{
  "n_layer": 8,
  "d_model": 128,
  "experts_per_token": 4,
  "d_shared_expert": 64,
  "vocab_size": 5944,
  "dataset": "wikipedia_en"
}
Below are experts of layer 3 (counted from 0) of a mixture-of-experts language model. Rows are named router (the router's row for the expert), down (a neuron's output weights, with its number) and show model dimensions 0-31. Each number is 128 + 32 x the weight over its row's rms, rounded and kept within 0 to 255. Numbers have three digits each.
After each expert's rows: a language model's description of what the expert responds to. This comes from a sample of Wikipedia text that the model never trained on.

# expert 46
router:095056110093015103060072106144166148128172144114147132149109119081177152108209099120103137087116
down0:096112135092178084153063118084129125147123198148145145144116148132180138124115143137159147120081
down1:095144142173077088114127147092172198134135070112169133125136150119113123111152090091128136178102
down2:149145144144118150156156155111126095164115102128131144169105074164102111133137071135096077137128
down3:092167138168124187136094151131136039128145181094133121153157142143125141066062080133146104123198
down4:124175183086134125096066151124184154100104126164128113161146101153135129081116172092112203074170
down5:162126135089095168196159107134111128161176124121157149155135092141131156138070099141120172109114
down6:121109071126139084119148132141078097150115126130162167130095131131119120151138134082204048146173
down7:157151122113129099125166060182083145137130138106157102111162140113122163124122162138171100167113
down8:152129129149168145128158149103146144060153097107131102145077185099143155144134126155115113130079
down9:144107083125133061120089139144204127180096104122103120112128158119107098142179139105104064105093
down10:155167128133139118110158152128085114125055136139115181173164074096138147133121139138122128121153
down11:087120116127135091076120078121114165111082126165163099112137113096186122165125079121172115071079
down12:125179200186081171136125122069089097098107132131096094173139128126156143117094165109152093116136
down13:138132123085066165122104078146153109162143150105159197139093120111127153114093102127146147144134
down14:138156101133107123173117136129141117191114122118071132137121085165134127143125158149057161168107
down15:115149098121133164112171156100103119099135098082111110113124106111117153139105086132189095106148
down16:174111062210193092194120122139121159094160135142137140129076094098139144126131114121125130158145
down17:148162165079100208186104144081113056151163132179146085115141158129100129171159135150139153123143
down18:171132198115111077080122142134173186136143086094170150107122085125125095159125154093141070129070
down19:152171174164152104143101139142125124110176115117158092137145122165094159143099071126111113120169
Description: The articles the, a, an and determiners like this, another, Its, usually after prepositions or verbs, as in "is a commune".

# expert 4
router:166049104101028095057057133150165161146087102107078175147145102091125157137115057147147106131125
down0:111076146119108155126073102149138065141108096155121167120136139077115120178153121125149143081116
down1:135175100133128138096168130146148105124151157092164071161104141154167098123108135149152140109098
down2:113116128065094147123089197106133134133164127101167107083172138204147188065062125117096146160126
down3:202135066188108153097113097107152154131183115150160088102140121146112128091104169164121119121157
down4:105104094120080174058139173159107089158132157132125098057185160103054150136144098098136148158151
down5:119054122104122078148132131163128160152124158153094155142137081187153105098120131064140128183127
down6:151155131102081127148140161116110096147144106137130104125122164104106158157113087166153117169110
down7:155120112195109138145181121087127163109113116151143145127097117089113125071093179127110122165144
down8:148114115065082164126147125170112110082126138130105174148108136060137156184069134148124114138117
down9:132126114113143167105101164085179097088151146150199139110143125136075075163174147169077134116162
down10:117197118156180121131140115129097082136135042082177131144139162103067145130132144131128158107115
down11:050120184108126142090118169151125133138091110129050127140132137043136089162157084125120142122120
down12:164154142121100146104179072120123121142154109133142109071132086057120108166159151126132093103146
down13:089123092029132158109114160149105175113170142139161156160128136114067132128106179126149149139102
down14:127151190107104131113150111119165083139064095130081129144100120167097136105157144108102111109182
down15:152085173196193130163129151179115177142113126152190148084102108124119141136133128125151066128106
down16:177062163139121139154101114098153191135058149128080130095161138113160138130122155138121141144168
down17:159093074117124109136057105115122127102144106109104185140133075142198164123136127082111215097160
down18:077101126153087079144061103122143119188103124141099102136054095065112108182118146183087087077124
down19:179119094146115145130141100108134192081108123106138166125172125178053098189131068112123082156139
Description: Commas and coordinating conjunctions linking clauses or list items in prose, such as "and moved", "small but fast", "or", "; ".

# expert 30
router:097100127119048216063121146109114032156159112120167100178136161164127161165115152140085106134162
down0:154119070153154129093091120174117141189114090092150125111145147128085043104095140175184098079141
down1:120180127105138150141124162088096087159119108103132147105066113085188147121159139140118189116124
down2:083163108065032253075086124111089036115105089116073121122124152088115112114149147158172131133153
down3:131032185096082129143130158136047144147115114072049124179136113206134138102105116147103136109100
down4:161139101114181068146090150139101120048122076138126101086105160103154123156116173136112073096115
down5:158143126152159056098114110175158237111092147090061148099089115095095100149164115161123078140132
down6:189126132167126097161180144110165124117105111148146076121138090159127139151088071121123161134195
down7:154138130151106117155106129132093118145099124202103160105122108069109102139147139130135083082133
down8:183132019179118154108132103150125128157178098097058180145182120109178132145145131167126140133089
down9:137147115139128135079054171122108088156081112087150144090120101119177127142127099102067135186109
down10:131104111152105079127125089129133113096061145100067150107131089123187143085171119116146156085179
down11:135169155081075162073128083112109106091145093162142113142133124158131179116111142184099121121181
down12:117131103096127097133135172119130113159168056122180116131100139101089145118094169117177175132129
down13:145159127145068174157109132118138107146185158178149175147070137127137119116098137210130105172122
down14:126138163106079224105154100098128076118146107161119146120135105141095138112095139085111131153075
down15:150165081157170103104126142191122145102117127165091140122109086125175098132138093158142111128151
down16:094117117160070094127126115160146119149129120138132092126168102126119123146142085113127157162110
down17:063143084114054150057083105134107114097064124106131179125140117145135173141122088173137189129088
down18:064145160135151169153108145167157126097119127063101174139128160121065117124159117117149138171094
down19:148134077161144119038112109181173176112108083089175105137121129145183124081126149109119133144166
Description: First capital letter or syllable of proper names and foreign words, such as Der-by, Cal-igula, Ch-oppers, and species names in taxoboxes.

# expert 62
router:115061125144116102119146104138121131136195065133141077117187159128136127130085086130103116165147
down0:070116141109145141101121117173056111148130123131180089164133116099144156141117140143135130191137
down1:139148097118140142168159156192125130113098151056117116161144151117101168078150140138137092153106
down2:119118114129124186141166150158088133114220119111110108149139159117156174158143075138101119156117
down3:119099107128119133204188087084106069166130186136160117104136114126111084192095096143114128130092
down4:156081154142102142147119149144110135110142121187143116126110143103163120136125113081195089133157
down5:139163049119138097098136144140157162086148153086104162150101155138115131136129130163144094141040
down6:142106103164125152062117205150110136179143133080114159096092137155135072084145063144121105142131
down7:141112135134099119097193114195126129106141139112107172124136089125166107149127121153129128132095
down8:112096205137144101215146128104121185133086122062089188151141126127072128126118125160134157096192
down9:141209122113185146083106147131134112114116126137152082139120134157085089165132167115195085115135
down10:208154089151208117098130102134176097112135120142086213125181109161144102130106139103062163113115
down11:189103128191185174103175142154186202130145086079142149104076078166105110129116113107112115153087
down12:121173051146081104177112157177110156131113107122120128124135071167179102116169118166132117154161
down13:119142083145147155086187105135120149131084085158112130105114150153186115142082120050156114149104
down14:146170112133098144116145164167131114121151104189042122108096135086131113114106149177151183130130
down15:112119160104098110123116141154066046085067147152134145066154148096179121139117084080210100149132
down16:078167117080085187101115123100104168186100147127129109110127121112086175106158199109184186146199
down17:185102121169145067140138083110126102133103127123151022150162144104137112138071154119120166161107
down18:154085104157161056142144103165161189194129147099159102140131111152100111164126087104135130194069
down19:131090082129125173104132160107159130191157117114068139114162124159179132175137067123148103125121
Description: A lone capital letter starting a name or word split into pieces, after pipes, dashes or the: M-avis, K-okrajhar, P-ontedera.

# expert 36
router:139094083142028106029057093130132125120106132134137167123087109089120134172134088213164142108134
down0:141077190165079125176114152099101169110139134154160089207069135086071149125109129145157101170104
down1:086103079143161119150151150133114087125127108145116133166090130120168112136139113154089101134168
down2:100099129082081178132112124092190100161125178169104116147121125191173114071167176166113112193146
down3:130084156113141132130084141133146115093142171171169134086129097204133104132143094182120133112105
down4:073174166128077176135174116146068129124099126071092124172108095131175144163122120084142192102128
down5:115138073075140163141143066167149080102189078101143115141150110101093162073169118123115199185170
down6:115121112097131135152125134155088142128106109085115120132127072144055136066138162147079146214103
down7:088100124118149089157087134122133131138078161139070085155149148139176112126127085173140105106112
down8:121093091199181147174138078090073100155094095161179076064103083134137159136137119142107122213119
down9:136105110144097149094120145145036165100075107090168158161139161095120165082050077131181131083092
down10:139102146135091102150130106130151125059134191139138171100094105135074126135116168093104175127128
down11:108085134109155099084133107168179182135118107159104166101135117116089173128134066103142210139122
down12:174135128167161115146126100148129148103159103118137130131143032091188172149119110161109108073186
down13:135072113070120069102043116103142149118138154107148150075134103131190103156106117156132117063096
down14:119087141112043136156117099088121127095126175160121153081142121143161149141060117129113130140116
down15:111151116146107152150017096144144116083117184152156100130121141155161192170117112184131164157105
down16:146089207123132117130152082153098127180098114099172108208095178127154146160123174093138097160151
down17:108147113128117136124175133100111104117154112098099176112094130201128151169088152163155155071200
down18:190115052129148120141148069137209135171160177151101157127150096101126143113136119106137197095086
down19:097056091062112115099124149104137157178164154151094211123114190121163145127105124113126159123139
Description: Commas, mostly after a word ending a phrase or list item, plus quote-commas, dashes, semicolons and digit-group commas like 450,092.

# expert 23
router:115090128122086159097064124237174101123150099153099131167152131092101109122137064194149126147115
down0:165141118185127144103062129154095128140144114171146144179104142132109103097187120110110165137157
down1:154154124123105073122161130085151164148117174172141095117082124102113110136142115118157107139120
down2:127184224121050155063155118170152098128133138132122143082188155113110120118133090095124172108144
down3:124133132092114106100074143109149097143152140095172092146163097153092064140090131124170159133079
down4:105139099148155116131126085148093071062143106156168090143155110178157148118128185142156110130150
down5:156136170159123052101164131128134151153155162152179067094189099165141156126115116158143111092122
down6:120105141118118116143085134154119125088099086093157157131151115146115110126167135123131107097089
down7:100128117153163140090143105126147113156094080062120111141152124158139127082168094097100133046172
down8:146127172128193074093204117110112112096163182139101117163142103117160101068220170060092152091114
down9:105093192130148111094174124139065102158094119090123118118141133106096157179095167122056097140140
down10:097109118138107109147179144115099114137164127173146125163075166157124037158123139165158122108140
down11:110152164105143118178134126119134106125189140173112150138166151164158106081106131154068163103166
down12:110157135064135105131117142136195104112141145095135201152114123138057134166104108101164087081215
down13:139163113129086118145140069170195121145098187105146160071176076114117112115178130142147112140091
down14:146101124142111111133134159117132146127191166170115066160097111111118142167065142105168145145067
down15:123122163124147119120106101111132106061085193115185165117132178172138125143147160109128097161153
down16:130145151122074127118134153145125158139131062172143082154123157130091069150132120118090099098153
down17:114107145114197099140096124139161156130165179120115137190092068130136182075174211123113139171141
down18:137140140091173166162171142137141152201164163110114101130084146098172123154151093124168064141084
down19:074140121125128163126107104133061130167109158095141184159121139138187123150141113225171132128156
Description: Semicolons in lists and tables, the conjunction and, and topic nouns like age, record, album, population, plus tale.

# expert 40
router:152049074127075143083123091119118082148128149158143132100137185128145149132176160122131134108174
down0:079136105130112143109126167191139145166160114112107111082116162130113136137147071114056086115157
down1:118058117104138161113101148093092080110166107174114102122132130158145081111110135136154165161150
down2:087106067162169169073163151129123134120127116204165115142107134122133109155151129126142136155147
down3:128105168036133111110124124148125086137055097052128108112117150089111103132077092194187093147153
down4:155102131117139068129117077121110120075142104124122119113109058053142153150130138171168142104157
down5:147202131127101158180180125126110104119152099081135153096201141116157162079202099192114106110147
down6:102080174117141085160144116097120143094145138137103139085104126123114150138135144141097134173151
down7:081124138143136122141193100118141134146135141153158167075088101142142113121085089146211115083133
down8:118143148147176152092081110147061146109120185151066112126157078142100098116125133101131133105138
down9:113094165097106124179099122135175122107109168175114182083140106091076143128158067106136100188093
down10:149120123135150140120111103112052171171118178096096103148168131100153093135122121137036112154108
down11:136096136078099202201150155140102075092112117146117170136136158090080125114129166084153160082155
down12:153177112125090135186120117136120098086139126117148097125176122146049159129149225102146065157092
down13:141075143101122148139094105136155131058177117123117155105151166153128082146073118119138145091118
down14:101088109135143095169157070138130144131143079151188142111137104130208085133150148053067114102120
down15:176089093121147084054125099120196167144132170088174121136107131102127088128137107107110115128183
down16:190110094143176193113073094133117071115142178120085198183157103161173083142124162125127096121054
down17:147166121173123094092200159144137140097115109128103091167143151134071214105065124155142158151146
down18:124110140183141103127128115118098141124098136151054098126097150146174086213024127124084138166077
down19:144126114113153130131170205105107135149089129147157134115121129099127131158146099166121193120150
Description: Initial capital-letter pieces starting a word after a paragraph break, parenthesis, quote or heading, such as M-ercury, Wh-ile, P-ersonnel, B-oniface.

# expert 48
router:142087073145089139103102117142203114139128137142106112160140098036121151092189134237100089129121
down0:135059151134151146119137100158100094152123178117030109146169128078157098087175138149146160099102
down1:126147088111127151149122129119163085120110144139150154092062098201114146137060110147202125099108
down2:062101098118091128118188137102112164071140155122131166097072147097135114178119118164119195135113
down3:121136135131138125156115167121125070144158165143127133117166135156147107116102054093099198124125
down4:130074150083146165141169101146105138111185083140127132155132136113205121072060184157140123100101
down5:119154114116134134133130102120121141183108174128131140133167089124177173135159124119123143141111
down6:098104153080169132092151121077123133155123113098124126194069176105135116182172106130093144169121
down7:105120092145132156106105125140078133188137131125119174119192140180162174126138189154100116111113
down8:153116098158108142145103126167076122081142137179143148123120120143169123094182129192144157059172
down9:088120105150101150103163173105139146135104132165102123141172110206114177104202102127090156139141
down10:113149092111157134093134171042197169144138186111161073123125134154148126148090170167193139164084
down11:152178110120110059104120133135093141146108117098105167124112135104140127116125198163181149087158
down12:207144133095130106129106103054097081160165112119132062111126113116110122145164113122111132161120
down13:172196162145140103119128130119162140137090160180127110108129113128114143112159149136100111164132
down14:128146177112131153129142146131109174169187062128137146101115110073105159165167182087130129131104
down15:150191133105136135096108055110146101118152132160169063131128163161166128139148133104136134109142
down16:145128120101117185124085102167104090107150100126147141154139130117108132128091097121132202169135
down17:082116091096100154127117131124140136115132130177150118120126130113161065133112147125203096143092
down18:129134139124122108153128136096089115143060137130147119144106121128190130119102157110190058092080
down19:103133136117106115101139139166145130199133136111118085130084119103122117145127101161183112113179
Description: Middle syllables inside words and names such as ail-er-on, spoil-er, Furq-an, plus stray spaces and colons in tables and track lists.